python train.py --d_model=160 --experts_per_token=3 --d_expert=128 --d_shared_expert=0 --moe_layers=[0, 1, 2, 3, 4, 5, 6, 7, 8, 9, 10] --router_score="softmax" --balance_loss=0.00214 --vocab_size=8192 --norm="layernorm" --norm_eps=1e-06 --tie_embeddings=true --optimizer="soap_variant"
Below are experts of layer 3 (counted from 0) of a mixture-of-experts language model. Rows are named router (the router's row for the expert), up (a neuron's input weights, with its number) and show model dimensions 0-79. Each number is 128 + 24 x the weight over its row's rms, rounded and kept within 0 to 255.
After each expert's rows: "gets" lists some tokens that make up at least twice as much of what it gets as of all text. This comes from a sample of Wikipedia text that the model never trained on. Tokens count by the router's weight.

# expert 12
router [146 156  80 110 147 130 108 145 160 118 132 132 131  88 144 130 148 119  94 124 149 121 156 126 136 152 122 152 126 131 120 141  80 119 118 141 178  87 104 119 127 161 136 145 159 105 149 131 125 156 111  97  87  72 133 161 130 134 112 156 117  75 147  54 133 146 134 133 139 107 161 199 121 154 148 114 125 113 136 167]
up13 [153  90 119 157 145 132 113 106 140 137 124 180 123 173 115 163 141 117 117 113 108  89 119 109 151 110 105 147 151 161  92 173 123 159 129 115 126  97 131 143 102  97 158 100 161 112 159 156 103 137  93 127 128 130 138 167 109 154 123 107  97 130 116 110 119 127  77 149 158 135 158 107  81 159 134 146  93  82 119 152]
up14 [129 153 129 147 108 145 165 135 106 109  88 142 133 120 166 116 122 105 149 152 112 114  99  93 135 157 152 155 110 113 152 108 122 149 134 117 121 125 121  91 166 143 116 116  91 149 165 151 118 101 115 116 130 130  98 105 137 179 129 107 106 153 121 137 102 136 102 136 115 140 160  91 111 104 165 111 130 118  88 164]
up15 [140 136 136 167 150 120 162  93 122 112 152 145 124 122 136 177 117 105 125 148 144 135 131 151 129 101 145 114 110 117 157 134 122 158 124  96 129 103 136 102 100 157 156 101 133 159 104 175 106 140 135 123 166 138 158 153 139  99 141 116 147 142 123 141 117 151 118  99 132 123  93 123  86 129 145 106 115  99 159 152]
up16 [131 143  89 113 132 167 119 104 118 165 112 143 133 130 111 106 217 132 134 122 109 137 141 132 114 162 137 141 120 100 155 120 129 163 114 117 107 136 189 141 132 117 126 116 122 153 157 113 132 118 155 114 160 123 164 115 145 140 178 120 160 139 137 100 104 122 129 107 149  88 123  81 147 108 135 216 112 123 163 126]
up17 [121 125 146 124  94 128 105 148 175 129 117 115 132 123 159 118 109 169  96 115 124  98  96 134 119 106 157 104 104 108 103 123 117 101 124 127 132 142 133 149 127 148 133 140  93 107 107 154 190 134 139 113 165 186 137 109 133 118  96 110 164 105 116 162 113 124  90 117 132 126 135  97  90 127 137  75 100 131 117 130]
up18 [136  96 119  81  77 112 141 133 162 127 144  87 153 130 125 109 146  93 118  98 120 118 149 119 171 122 172 108 111 104 129 115 158 100 114 136 109 113 107 117 130  84 181 149 110 129 131 117 146 130 147  96  95 111  71 111 109 133 129 114 138 147 101 136 105 124 115 146 144 161 126 158 122 125 147 119 152 132 144  87]
up19 [ 61 123 111 127 150 102  79 140 117 148 108 136 101 130 117 122 102 136 108 138  91  80 169 134 116 150  89 166 117 131 129 125 139 153 153 133 155 175 155 131 112  73 118 170 117 120 153 141 133 157 135 102 128 139 133 155 144 102 176 118 120 157 132 142 142 133 127 132 142 103 127  87 148 154 119  88 128 123 115  85]
up20 [127 107 123  78 149 139 138 105 137 142 136 145 140 123 128 139 151 123 124  97 192 120 110 136 129 109 141 113 188 177 143 121 115 105 134 123 125  70  78 113 165 126 132 114 112  93 143 115 135 127 108 146 141 155 118 158 102 106 122 121 128 127 120 112  93 108  97 105 140 124 122 154 153 124 139 123 143 169 156 125]
up21 [142 133 130  94 111 105 133 105 139 121 130 134 142 122 151  91 127 123 103 147 167 149 163 119 121 131 139 158 100 152 107 190 136 173 107 166 137 142 144 105 151 164 109 125 106 105 113 123 124 164  93 113 141 185 104 133 126 145 146 103 158 139 157 137 154 134 134 128 133 140 154 146 133 157 116 182 145  98 158 158]
up22 [124 150 108 138 103 161 129 130 126 155 134 162  86 177 120  95 118 141 128 158 118 123 178  95 131 139 151 163 104 117 161 154 119 159 132 119 137 135 117 130 149 114 160 111 126 118 144 137  91 135 117 101  86 127 140 145 150 113 160 134  94 119 121 144 104 152 110 132  95 122 123  97 181 192 139 134  91 107 127 101]
up23 [ 92 143 118 172 165 125 153 122 157 110 128 170 152 176 158 147 145 124 180 124 173 117 118 127 138 149 107 161 127 160 133 142 130 148 130 114 118 106 147 102 155 158 149 142 157  92 152 146 144 139 113 126 101 142 115 146 140 118 125 135 136 163 134 139 106 150 102  88 103 143 162 153 160 149 157 167 170 114 128 119]
up24 [138 159 135  97 133 177 105 109 138 155 135 117 128 119 138  87  99 103 138 188 159 152 136 149 188 133  98 169 169 123 131 130 146 112 105 103  78 129 116 101 139 137  72 152 144 160 120 155 140 116 140 139 129 156 144 133 120 118 129 142 116 122 140 110 134 163 124 153 112 142 117 105 139 133 182 105 108 119 175 122]
up25 [150 123 124 147 128 133 117 152 130 132 138 110 126 142 154 170 141 169 122 131 112 129 161 110 183 172 119 159 105 145  88 143 130 122 111 103 144 127 121  88 136 106 103 127 131  68 108 166 167 119 155  87 145 103 147 144 110 156 151 122 125 158 125 148 122 120 183 114 172 160 133 181 134 139 129 172 121 105  98 122]
gets: "s", "ing", "al", "er", "y", "e"

# expert 2
router [168 111  78 135 127  77 133 138 175 111 124 108 182 109 122  87 150 125  76 142 137 125 111 140 143 147 150 110 120 125 144 136 107 129 100 170 117 115 129  94 154  89 116 137 131 129 177 137 142 146 129 130 147 152 148 125 135 121 134 162 105  93 149 123 164 113 122 163 188 168 104 124 103 127 138 117 102 100  93 145]
up17 [149 135 139 135 156 142  94 134 122 129 175 163 129 157 132 181 103 136 160 159 133 154 107 137 140 137 120 192 161 127 163 136 100 127 142 133 113 114 167 145 139 122 165 136 127 120 127  89 137 108 160 146 143 163 131 135 104 163 152 159 157 152 124 142 178 165 152 151 131 127 135 122 165 187 139 122 100 131 115 154]
up18 [159 129 170 125 133 131  97 165 115  84 104 110 139 138 134  96 177 118 154 121 146 109 140 124 130 163 114 125 115 109 173 188 128 123 130 154 103 162 152 119  96  79 108 157 108 161 168 132 158 154 142 136  93 136 139 139 143 111 111 103 154 127 139 103 150 123 144 140 137 149 150 166 143 136 104 160 119  95 130 150]
up19 [ 90 151 117 115 107  99 148 159 109 129 135 129 136 184 147 115 145 101 144 185 132 106 137 125 111 148 145 102 141 117 122 162 146 117 140 141 131 112 126  95 131 103 146 119 151 173 166 145 145 149 160 128 167 157  97 133 112 145 156 137 183  99 114 148 152 127 105 144 153 136 135 131 172 100 114 111  98 125  67 152]
up20 [114 136 129 102  85 159 105  92 126 101 120 160 120 165 145 141 119 168 137 185 149 123 155 133 140 167 148 119 139 157 166 135 103 135 141 153 100 119 120 119 123 158 103 156 152 132 107 137 127 141 130 153 127 138 168 126 115 115 122 133 132 142 107 110 135 133 134 173 184 141 151 125 160 117 148 123 119 183 125 137]
up21 [146 103  94 132 139 124  90 143 151 128 108 102 160 114 142 108 136 164 179 109 175 150 142 132 126 144 158 127 126 117 125 118 115 188 122 111 116 165 124  62 129 106 156  85 110 148 151 122 138 142 134  90 144 149 150 134 107 136 113 111 154 118 134 109 176 140  63 134 159 154 142 127 132 134 172 105 103 115 135 123]
up22 [137 149 102 116 115 143 149  98 132 130 119 110 122 136 113 153 104 103  92  88 111 149 214 127 110 124 153 130 151 151 142 127 113 135  97 120 124  86 132 138 133 119 112 110 157 145 131 100 138 133 143 135  99 153 138 165 122 118 135 188 108 162 158 125 141  80 130 169  99 111 108 122 150 125  97 106 129  89 151 100]
up23 [153 139 147 125 126 113  94 133 133  93 148 102 101 122 126 128 151 127 168 135 139  92 126 141 124 128 112 142 168  91 136  92 134 113 121 132 142 157 127 178 139 101 145 132  90 141  92 130 154 104 166 132  88 148 155 104 145 177 170 175 111  77 133 134 163 128  91 120  85 100 144 155 145 155 117 132 137 130 158 127]
up24 [ 87 135 117 157 109 144 118 130  94  79 137 119 153 179 101 125 179 114 127 140 140 102 143 122 158 119 125 131 127 127 166 136 126 117 149 135 145 121 136 116 188 150 144 171 186 122 128 118 128 167 130 114 147 121 127  84 143 102 129 144 104 131  80  92 133 116 113 128 115 114 112 124 133 100 119 150 168 168 113 147]
up25 [107 123 140 163 153 136 110 154 186 146 159 133 110 174  85 145 146 114 110 106 128 109 137 140 173 141 159 140 134 111 123 133 110  98 127 153 128 139 112 137 145 154 114 129 109 173 137 158 132 147 153 150 136 109 122 163 162 172 134 147 138 186 180 116 150 178  68 129 124 172 137 122 143 122 125 131 124 161 122 146]
up26 [112 145 115 100 150 134 130 119 148 127 134 152 120  92 166 144 135 124  59 151  75 144  98  61 146 114 146 149 180 134 116 112 126 122 151 161 104 119 118 140 122 157 156 126 175 103 120  72 170  73 154 140 109 172 116 129 104 145 146 112 128 126  82 108 136  80 148 157 111 172 139 141 131 136 171 135 112 161 131 100]
up27 [111 121 114 137 115  90  89 131 172  82 139  90 118 110 143 144 152 117 122 140 139 114  80 133  94 137 135 119 116 113 133  93 111 129 121 119  96 130 145 154 157 126 169 125 134 137 127  96 167 135 147 179 120 119  98 131 140 105 177 130 145 126 140  90 136 126 126 134 136 161  72 181 116 106 147 118 149 124 138 132]
up28 [134 129 140 147 111 136  93 118 163 155 162 160 127 105 142 143 112 125 144 155 124 130 151 125 116 158 150 111 150 116  95 137 131 110 131 134 125  71 142 135  99 120 176 136 139 125  93 165 106 112 152 156 155 162 137 172 152 111 112 109  68 117 121 162 151 133 132 121 144 128 134  85 118 170 150 160 100 140 132  74]
up29 [ 86 114 110 149 136  97 104 138  88  96 128 183  91 131 110 105 124 106 170 109 120 171  94 126 145 108 118 159 143 140 133 133 108 154 142 135 147 131 138  89 102 165  68 105 140 133 129 154 176 120 159 104 125 118 135 129 135  72 102  87  95 160 125 110 107  99 123 126  83 118 108 143  99 103 141 106 115 120 133 149]
gets: " 0", " 1", "0", "1", "2", "%"

# expert 9
router [139 153 114 132 152  90 128 145 120 110 107 150 157 121 142 111 124  78 116 188 138 131 139 139 111 192 125 117 176 124 123 121 144 122 106 184 108  96  85  90 135  98 115 128 154 128 162 158 139 122 104 114 115 120 153 132 158 114 140 152 114 118 127 123 141 118  77 139 170  99 121 129  79 124 129 156 122 119 134 117]
up17 [142 114 152 120 123 165  98  99 129 151 116 125 135  90 132 130 132 175 119  99 104 153 177 140  78 104 100 126 100 146 156 125 103  82  80  96 119 128 123 100 149 119 123 129 107 102 119 118 150 130 138 161 169 139 101 121 131 110 114 133 177 108 183 119 138 140 125 119 120  88 130 116  95 144 134 178 123 105 110 160]
up18 [120 151 185 115 143 118 162 145 113 156 154 126 137 159 117  70 168 132 123 161 144 149 101 115 146 171 144 130 160 154 139 165 119 110 124 173 128 122 153 130 157 142 119  99 151 145 158 126 150 134 161 154 114  97 125 134 138 109 109 166 137 149 108 111 180 107 134 162 111 197 133 133 149 139 106 121 110 108  98 135]
up19 [174 141 166 138 151 136 141 138 138 165 129 124 114 109 186 124 159 117  80 154 144 112 131 145 139 145 135  95  96  95 138 128 129 166 109  87  87 145 102  94  83 126 147  89  90 138 116 108 150 122 138 140 146  96 136 164 149 158 108  71 109  97 134 115 122 124 117 161 102 122 131 120  67 107 137 159 110 120  78 140]
up20 [146  84 125 116 122 122 135 121 143 144 117 119 157 113 139 124 162 128 118 144 192 105 148 130 112 169 138 102  86 123 176 150  78 126 100 154  99 130 155 153 105 155 113 158 118 112 170 109 109 127 129 102 110 151 164 139 122  97  91 108 174  70 115 133 149 114 104 149 105 116 144 124 110 101 137 173  83 157 146 138]
up21 [148 136 167 145 136 121 160 166 118 116 179 113 153 145  93 144 106 139 121 130 175 166 121 106  88 160 137 119 127 115 117 177 141  96 125 139 143 137 139  78 111 126 138 116 104 113 136  95 132 166 143 140 114 105 138 104 138 159 148 151 117 145 149  88  96 125 139 172 101 124 215 129 110 124 137 134 107 140 155 112]
up22 [162 134  93 140 139  89 118 137 160 138 158 141 129 103 125 103 131 121 109 169 124 106 183 165 112 145 155 112 139 104 131 127 141 143 129  97 166 151 127 177 150 129 143 130 155 120 151 166 107 102 128 123 135 134  94 131  98 149 150  89 118  77 178 121 155 149 140 126 171 124 110  93 101 136 135 101 117 197 141 124]
up23 [131 156 160 121 115 144 156 144 115 160 115 134  86 117 164 124 147 117 146 116 109 121 156 154 136 158 137 151  79 104 117 119 111 141 121 126 100 134 146 126 120 119 139 139 138 127 136 152 154 125  91 120 137  92 143 165 133 115 129 101  82 151  94 149 125 170 127 131 116 107 163 123 113 141 117 129 122 104 130 133]
up24 [143 149 138 147 171 140 110 162 131  92 110 108 119 143 140 170 134 143 125 131 151 171 164 124 153 135 125 126 142 176  86 145 109 138 143 112 115  84 182 148 146 108 124 161 134 122 113 102 119 131 124 155 134 133 128 141 135 128 134 131 161  93 192 145 175 144 157  95 111 133 156 166 141 161 122  99 132 131 155 124]
up25 [ 81 171 148 127 127 198 118 119 186 117 135 175 186 155  92 123 141 106 107 139 166 126 122  92 134 159 124 125 177 114 153 130 136 121 157 157 135 116 110 104  93 153 142 118 127 120  97 110 144 129 157 136 136 122 151 144 106 114  79 136 136 118 116 108 136 107 123  99 164 121 127 144  87 114  83 176  93 147 143 135]
up26 [120 101  64 142 173 159 109 122 114 106  82 135 153 165 123  92 143 143  97 136 150 114  86  89 116 195 153 153 109 142 120 137 174  92 116 130 133 130 116 146 144 126  84  88 133 148 126 122 147 156 132 133 150  98 101 144 154 118 165 149 124 155 100 100 139 104  96 126 130 158 135 123 120 132 126 106 167  96  95 127]
up27 [135 124  97 104 112 118 141 157 167 140 113 145  96 161 129 170 165 126 123 138 126 101 174 114  88 157 137 167  79 143 116 106 185  95 150 100  92 160  98 135 124 146 102 162 134 123 144 191 114 160  95 135 131 124 106 135 156 133 140 117 144 123 145 113  83 124  92 107 110 125 105 101 100 109 100 143 160 127 124  96]
up28 [ 88 116 115 161  96 153  80 116 171 146 101 142 159 129 141 132 135 119 123 122 154 132 127 166 118 151 151 118 169 144 124 111  99 137 116 164 106 127 147 105 135 145 149  79 151 123 124  78  63 158 163 139 123 147 115 123 120  99 121 118 126 119 125 136 146 123 127 150  96  95 138 148  95 140 104 149 157 108 120 164]
up29 [100 160  94 163 126 137 130 111  85 116 132  99 123 132 131 118 131 136 163 133 145 117 159 136 163 111 137 111 141 177 143 107 144 107 147 101 123 153 137 137 109 110 124 137 118 143 146 163 147 123 158 127 122 126 103 130 159 154 145 152 154 116 124 148 134 102 105  76 135 140 111 117 124 169 161 149 131 131 116 144]
gets: " a", " (", "  ", " an", " A", " p"

# expert 8
router [140 128  71 113 120  88 104 136 122 105 174 151 132 124 127 115 165 128  89 140 140 155 139 138 145 151 111  90 140 111 129 121 100 146 121 132 144  91  98 101 129  98 122 131 146 156 119 133 167 215  82 137 136  77 123 116 130 140 108 112  97 110 111 139 172 147  82 122 159 102 130 112 107 156 120 119 144 118 142 143]
up17 [133  97 112 123 159 141 149 151 116 117  98 104 118 116 107 104 102 127  95 108 141 128 100 115 141 163 136 111  80 120 135 149 134 103 125 136 121 117 120 121 136 126 133 111 137 145 131 100 162 138 115 149 106 119 165 107 135  96 152 109 150 125 160 148 138 105  83 138 126 105 105 116 140 133 147 104 118 168 118  52]
up18 [113 144 114 191 116 129 148 147 137 106 148 180 161 109  99 144 167 132 188 112 146 173 114 144 124 143 122 155 149 113 150 160 147 137 132 107 126 123 122 114 122 148 138  90 167 113 151 161 136 153 171 155 112 126 162 146 129 107 102 132 103 154 115 103 155 120  96  83 133 168  75 107 163 100 152 130 155 139  96  84]
up19 [175 138 112 106 126 124 148 121  93 132 191  83 110 108 109 127 126  95  75 160 117 171 193 107  84 156  95 115 159 126 112 104 117 107 117 134 114 108 112 122  83 140 143 119 150 140  80 159 148 130 130  85 120 146  86 123 128 141 163 155 167 125 141 120 129 122 126 146 148 132 113 145 109 136 109 128 122 134 148 175]
up20 [119 127 152 141 112 149 132 128 143 139 147 161 126 136 131  78 120 137 124 123 163 123 117 100 125 168 160  99 139 104 131 136 123 127 105 115 153  94 138 128 139 125 119 116 184 150 172 117  97 134 149 169 104 195 123 135 116 100 138 108 121 193  99 142 118 148 135  94 120 119  95 155  84 120 160 141 149 105 151 106]
up21 [142 125 104 131 126  85 115 106 109 137 119 142 173 101 144 162 143 162  91 133 166 176 107 137 113 162 153 126 135 167 143  95 113 110 126 144 151 170 114 114 145 133 129 108 120  91 109 101 127 106 131  96 111  98 134 120 161 101 122 116 191  86 113 136 140  94 154 156 112 169 106  86 127 149 133 116 188 176  98 133]
up22 [105 109 119 147 116 160 161 133 134 119 121 136 146 101 124 148  79 126 154 135  97 124 135 113 136 140 145 122 108  88 163 153 178 109 193 128 146 106 166 165 132 126 119 136 120 107 131 105 122 134 161  96  93 103 114 140 108 155 113 148 141 119 121 129 121  91 121 129 158 106 126 118 170 128 133 150  87  95 149 113]
up23 [138  78  98 105 122 138 190 105 188 135 148 146 112 121 134 111 151 121 166 109 131 108 144 164 166 159 150 148 136 112 145 128 174 142 142 141 116 119 121 105 129  92 169 138 132 174  72  80 102 174 139  86 158 183 112 157 132 146 129 151 150 109 155 141 140 147 104  82 183 133 103 141 130 128 140 111 141 124 121 154]
up24 [142 134 101 120 120 125 139  85 150 151  96 118 121 110 136 122 167 160 174 163 128 126 102 160 181 170 115 147 157 140 173 149 130 136 145 108  88 112 143 143 107 136 162 131 146  90 136 111  91 115 144 148 116 137 178 149 151 104 152 137 105 139 152 154 118 151 122 140 125 106 143 110 191 134 117 128 151 122  84 121]
up25 [127 102 134  72 131  96 125 118  96 123 146  99 126 122 136 130 160 160 146 133 165 139 156 136 132 126  98 141 121  99 172 172 116 169 169 114 115 133 179 134 135 109 132 159 126 107 124 145 102 136 130  92 102  89 126 131 156 156 159 142 130  90 144 136  97 151 142 138 105 107 118 134  95 104 164 138 135 102 112  90]
up26 [121 157 163 147 132 105 123 158  95 126 159 160 140  75 146 144 108 149 129  93 127 113 168 149 109 113 187 140 151 112 142 175 100 130 139 121 111 127 137 115 189 169 122 134 150 142 129 155 107 154 111 131 140 162 165 136 147 134 105 162  99 161 142 112 122 149 120 111 138 158 103 121  98 172 155 148 131 107 104 129]
up27 [ 92 141 153  61 116 131 166  91 114 102 120 113 135  92  96 162 131 102 173 157 137 136 146 120  98 152 115 205 106 105 118 137  77 129 125 122 109 147 158 123 152 135 137  99 123 117 191 111 136 141 128 111 148 148 113 134 160 142 146 149 141 142 154  85 105 105 156 151 119 100 145 121 149 120  97  99 151 106 110 121]
up28 [160 178 128 115 136 111 124 143 162 130 164 106 112 111 149 141 114 165 115 132 138 134 121 135 108 128 100 115 171 135 102 107 153  97 132 112 130 116 120 117 157  76 134 157  99 112 127 133 125  96 126 117 135 122  82 113 125 113  97 131  79 118 132 134  53  98 130 136 124 182 118 151  84 110 121 142 114 112 112 124]
up29 [102 120 100 123 155 140 118 117 125 124 112 144 110  99 105 161 177 121 114 117 152 133 176  70 150 142 141 146 135 168  96 129  80 129  97 113 140 158 115 153 148 136 142 182 139  85 139 113 164 104 107 137  95 116 120 146 144 121 116 106 132 124 139 105 108 131 130  81  93 105 137 148 134 100 121  94 140 132 138 143]
gets: " the", "-", "–", " \"", " The", "'"

# expert 1
router [134 150 120 162 185 107  94  95 146 142 167 135 168 117 165 144 117 112 122 140 105 125 142 162 147 140 113  81 123 139 164 107 117 108 125 162 141  80 118 127 131 122 159 118 101 166 164 148 137 142  97 112  91 140 114 174 132 117 153 160 103  81 101 106 148 122 123 159 162  93  84 146 136 130 155 127 143 133 115 116]
up30 [106 123 148 137 111 165  99 142 139 161 142 146 113 138 176 159 158 127 163 131 150 142 139 122 117 143 147  52  97 131 162 131 151 119  90 160 121 146 104 115 165 139 167 140 104 150 131 134  92 139 101 143  95 132 156 142 146 109 134 103 179 173 147 128  99 143 165 127 152 135 120 136  51 122 134 120 119 121  72 123]
up31 [137 163 129 184 136 118 158 155 150 143 143 155  86 143 104 128  99  86 137 119 107 121 126 164 106  80 164 111 122 114 106 196 124 123  96 141 110  83 149 135 130 129  93 135 132 103 115 107 113 145 130 112 156 129  94 143 149 143  70 121 107 134 151 101 104 135  97 137 108 115  89 144 112 101 108  86 143 103 123 100]
up32 [105 139 154 121 132 156 130  87 141 133 118 139 120 101 142  97 139  71  91 167 122 138 138 110 107 119 154 154 119 118 135  96 161 145  82  90 152 145  93 141 106 172 136 144 122 115 144 124 126 133  72 142 159 152 133 139 120 156 115  96 159 101 157 111 112 143 154 100 137 126  61 128 154 112 147 129 137 118 146 123]
up33 [147 149 165 131 124 109 111 171 133 120  97  76 146 101 116  70  93 123 131 125  84 110 115 147 152 136 118  91 129 141 144 125  95 128 115 131 139 114 157 225 125 160 165 172  99  89 130 156 127 180 129 125 108 168 162 128 112 151 129 118 152 135 123 146 112 140 125 155 148 173 162 106  99 171 164 149 134 133 119 141]
up34 [121  83 117 141 110 116 148 135 113 115 162 143 150  91 140 153 141  89 133 148 107 121 102 108 160 131 101 136 124 121  80 134 145 116 132 138 130 121 191 143 126 112 149 111 154 106 153 108 165 142 126 124 151 134 157  98 153 154 118 158  99 137 116 129  93 131 159 136 121 136  93 124 159 134 158 104 135 160  90 115]
up35 [ 79  77 129 125 110 135 126 134 153 111 118 119  82 136 115 167 164 114 105 118 137 118 149 148 134 125 163 107 151 149  96 136 129 131  86 184 121 175 114 112 129  99 144 133 144 117 180 127 165 120 143 151 121 131 151 159 142 104 129 141 133 127 118 141 122  88 185 151 111 119 125 107 137 140 157  78  84 121  98 120]
up36 [108 118 122 118 126 118 105 154 171 162 109 147 109 112 130 133 176 167 115 116 123 117 134 161 123 105 125 149  98 138 135 127  90 136 128 141 166 110 131 124  99  86 137 130 173 111 140 148 154 146 111 163 141  78 118 146 136  77 137 122 126 157 115 119  99 115 127 100 120 125 108 112 125 129 140 107 125 122 123  96]
up37 [166 118 143  89 129 160 144 167 102  93 106 174 128  95 135 122 139 166 189 167 129 160 150 134 139 102 171 135 147  73 121 164 122 142 132 114 121 197 131 119 104 141 149 113 145 153 102 121 139 119 121  88 152 119  96 138  91 165 177 127  66 128 105 127 140 136 166 131 130 142 120 133  76 136 117 108  94 117 104 101]
up38 [116 116 143 110 167 110 116 146 155 150 154 160 141 100 132 107 129 153 111 137 134 163  97 118 101 106 150 160  94 114 101 158 129 113 112 127 134 109 176 151 162 109 128 146 144 141  99 114 132 124 129 151 102 129 131 135  95  70  87 122  79 130 126 125 138  93  94  82 140  85 137 155 164 116 117 135 136  93 122 136]
up39 [152 164 137 169 106 133  73 137 125 120 129  98 115 108 144 102  96 157 122 138 147  97 133 164 145 104  68 138 105 146 137 116 146 161 148  93 157 126 128 186  87 132 119 128 180 104  93 133 147 137 115  87 137  92 153 169 133 161 126 120  85 139 157 138 150 138 131 147 143 122 105 113  94 113 139 117 120 113 152 146]
up40 [126 147 148 108 118  53 130  97 158 137 146 134 134 104 131 168  73 143 155 132 119 180 158 141 123 147 174 111 145 133  98 118 149  81 139  83 138 114 122 108 188 130 160 145 123 100 144  84 138  95 140 132 120 149 139 131 164 132 133 159 164 132 114  99 150 143 162 105 155 157 111 129 176 152 142 130 129 149 116 134]
up41 [ 97 189 112 126 126 155  98 133 132  93 127 125 148 149 114 109 122 150 147 160  83 158 163 155 129 124 130 120 150 117 131 137 140 148  83 142 157 120 124  99 120 194 143 156 104 121 149 107 138  95 112 156  97 109 106 121 128 152 109 110 142 116 133 133 130 104 140 154 142 133 119 118 106 171 168 119 124 105 108 117]
up42 [168 140 125 136 135 150 107 154 114 144 109 171 138 106 150 134 166 163 128  88 148 113 111 115 126 151 153 125 128 141 117 102 133 119 137  93 145 124 131 126 134 136 226 117 160 102 105 126  94 107 155  86 175 140 132 109 130 142 133 137  70 197 155  85 121 101  84 111 136 140  93  98 154 143 142 116 137 150 125 114]
gets: " |", "\n", "|", "\n\n", ":", ";"

# expert 6
router [140 173 147  76 126 107 141 113 139 111 137 171 146 107 139 184 154  93  91 133 123 153 135 152 148 146 102  98 153 116 133 149 167 141 129 162 171  93 155  82 121 138 133 131 161 124 171 122 134 124 102  94 127  84 128 124 153 145  93 138 106 146 133 127 127 192  91 149 126 109 128 203 126 142 194 137 118 143 106 111]
up13 [143 165  90 102 115 169 115 145 106 164 127 120  86 136 112 114  68 109 137 153 121 101 135 158 138 193 125 114 167  97 132 139 123 145 163 119 112 103 145 166 148 166  98 138 106 134 112  94 153 155 148 103 187 111 132 120 133 156 161 135 121 143 120 132 133 146 131 100 138 124  93 162  94 179 147 103 111 103 126 124]
up14 [200 142 132  70 149 150 148 141 140 117 170 154 147 141 182 109 135 140 172  91 131 143 135  96 145 115 127 137 152  91 169 135 134 153 128 119 148 133 115 140 127 134 168 124 160 137 110 106 136 153 133 173  77 111 126 136 139 153 149 100 146 148 153 171 141 106 114 121 212 150 123 109 109 109 152 134  96 118 105 129]
up15 [122 145 144 132 112 127  88 146 136 137 130 108 155 102 156 184 152 157 118 100 112 129 126 151 125 118 148 133 124 133 153 136 101 111 119 109 151 131 131  99 149 152 131 131 104  76  95 142 177 150 111  94 155 146 172 113 136 162 133 132 189 179 193 133 130 122 136 131 138  90 116 131 127  92 148 102 128  88 116 141]
up16 [ 98 137  83 111 128 147 100 153 124 138 135 160 142 161 123 165 148 140 156 143  96  81 118 134 145 123 127 117 128 145 186 117 143 143 106  72 150 129 146 120 129 128 111 172 163 169 144 142 169 109 154 100 128 136 133 131 110 136 118 149 125 151  78  75 151 121  94 109  95 134 169 139 140 141 109 148 128 133 162 161]
up17 [153 134 140 151 138  92 124 115 119 135 148 120 121 159 144 122 134 176 112 101 133 128 130  82 105 128 117 167 146 120 141 161 152 184 101 145  98 107 128 173 126 140 148 118 127 135 134 102 179 138 157 163 133 139 141 158 107  98 151 109  91 119 128 135 145  76 110 109 122 132 107 158 130 124 121 185 146 150 149 123]
up18 [111 122 124 137 110 110 102 117 129  98  97 136 152 136 149 167 100 134 166 134 132 131  68 154 100 152 119 121 127 124 169 106 143 135 149 140 168 115 122 137 132 156 149 102 113 142 118 124 104 170 103 124 115 160 140 112 179 138 136 154 116  97 148 105 158  98 126 130 133 119 187 101 131 138 117 133 149 136 128 121]
up19 [ 93 158 121 124 120 112  61  82 110 111 175 142 154 132 118 145 104 101 100 193 107 155 131 120 122 142 110 161 105 143 151 117  81 100 118  91 110 116 128 104  98 131 125 139 130  99 127 122 129 130 147 118 136 120 150 138 123 170 127 110 115 110 135 112 138 101 163 143 144 128 115 166 144 104 151 160 138 117 105 149]
up20 [135 119 113 141 111 119 147 161 133 160  98 135 109 107 126 102 133 132  85 103 127 109 133 141  97 125  84 117 114 119 142 137 119 142 140 113  98 139 124  78 100  97 110 125  89 134 180 119 116 128  91 145 152 129 104 132 100 160  90 127 107 118 113  95 109  95 119 121 144 150 107 131 131 151 126 131  91 154 108  90]
up21 [173 147 111 123 143 136 126 100 117 133 136 113 125  93 169 120 139 167 121 116  95 145 143 172 123 101 113 137 158 134 124 152 111 106  93 135 120 140 107 118 131 143 130 133 129 129 134 142 111 150  84  93 141 136  96 134 123 128 108 148 120 138 119 157 120 147 118 163 121 120 132 165 119 124 128 117 137 103  80 180]
up22 [123 170 129 121 137 113 129 122 119 163 173  93  88 143 151 192 173 137 138 140 157 118 164 114 128 143 135 114 100 142 110  94 104 113 119 118  67  92 141 123 112 138 143 139 117 120 108 119 153 184 148 116 114 120 165 139 122 124 114 126 119 108 149 108 145  88  93 108 109  99 165 148 106 125 136 121 122 133 145 114]
up23 [ 82 116  87 148 164 137 161 114 104 113 154 138 156 120 145 122  79 141  98 119 142 133 153 182 112 102 164 136 124 147 124 141 142 132 154 158 139 158 117 142 125 120 138 165 101 151 114 119 102 109 130 145 142 138 126 107  94 147 148 103 134 148 142 148 109 130 105 151 172 107 174 134 137 158 108 157 155 153 114 134]
up24 [123  92 170 126 158 112 174 121 109  88 130 119 122 129 148 136 129  90 117 125 114  80 113 132 186  88  68 108 154 128 128 143 125  96 132  67  93 120 151 139 131 142 140 162 137 117 134 170 130 104 159 128 118 175 138 139 112  92 133 122 155 150 123 132 116  99 161 162 129 148 147 158 120 143 142 163 135 154 115 122]
up25 [125  89  91 119 125 112  95 106  95 107 148 113 188 164  78 105 122 150 125 150 129  89 116 116 165 161 132  87 123 116  91 110 114 105 161 143 139  93 140 137 121 115 111 155 148 124 166 110 119 146 155  68 149 136 124 151 118 126 128  82 136 107 115 130 116 101 117 124  95 119 163 143 139  95  99 140 162 115 139 137]
gets: "s", "e", "t", "'", "y", "n"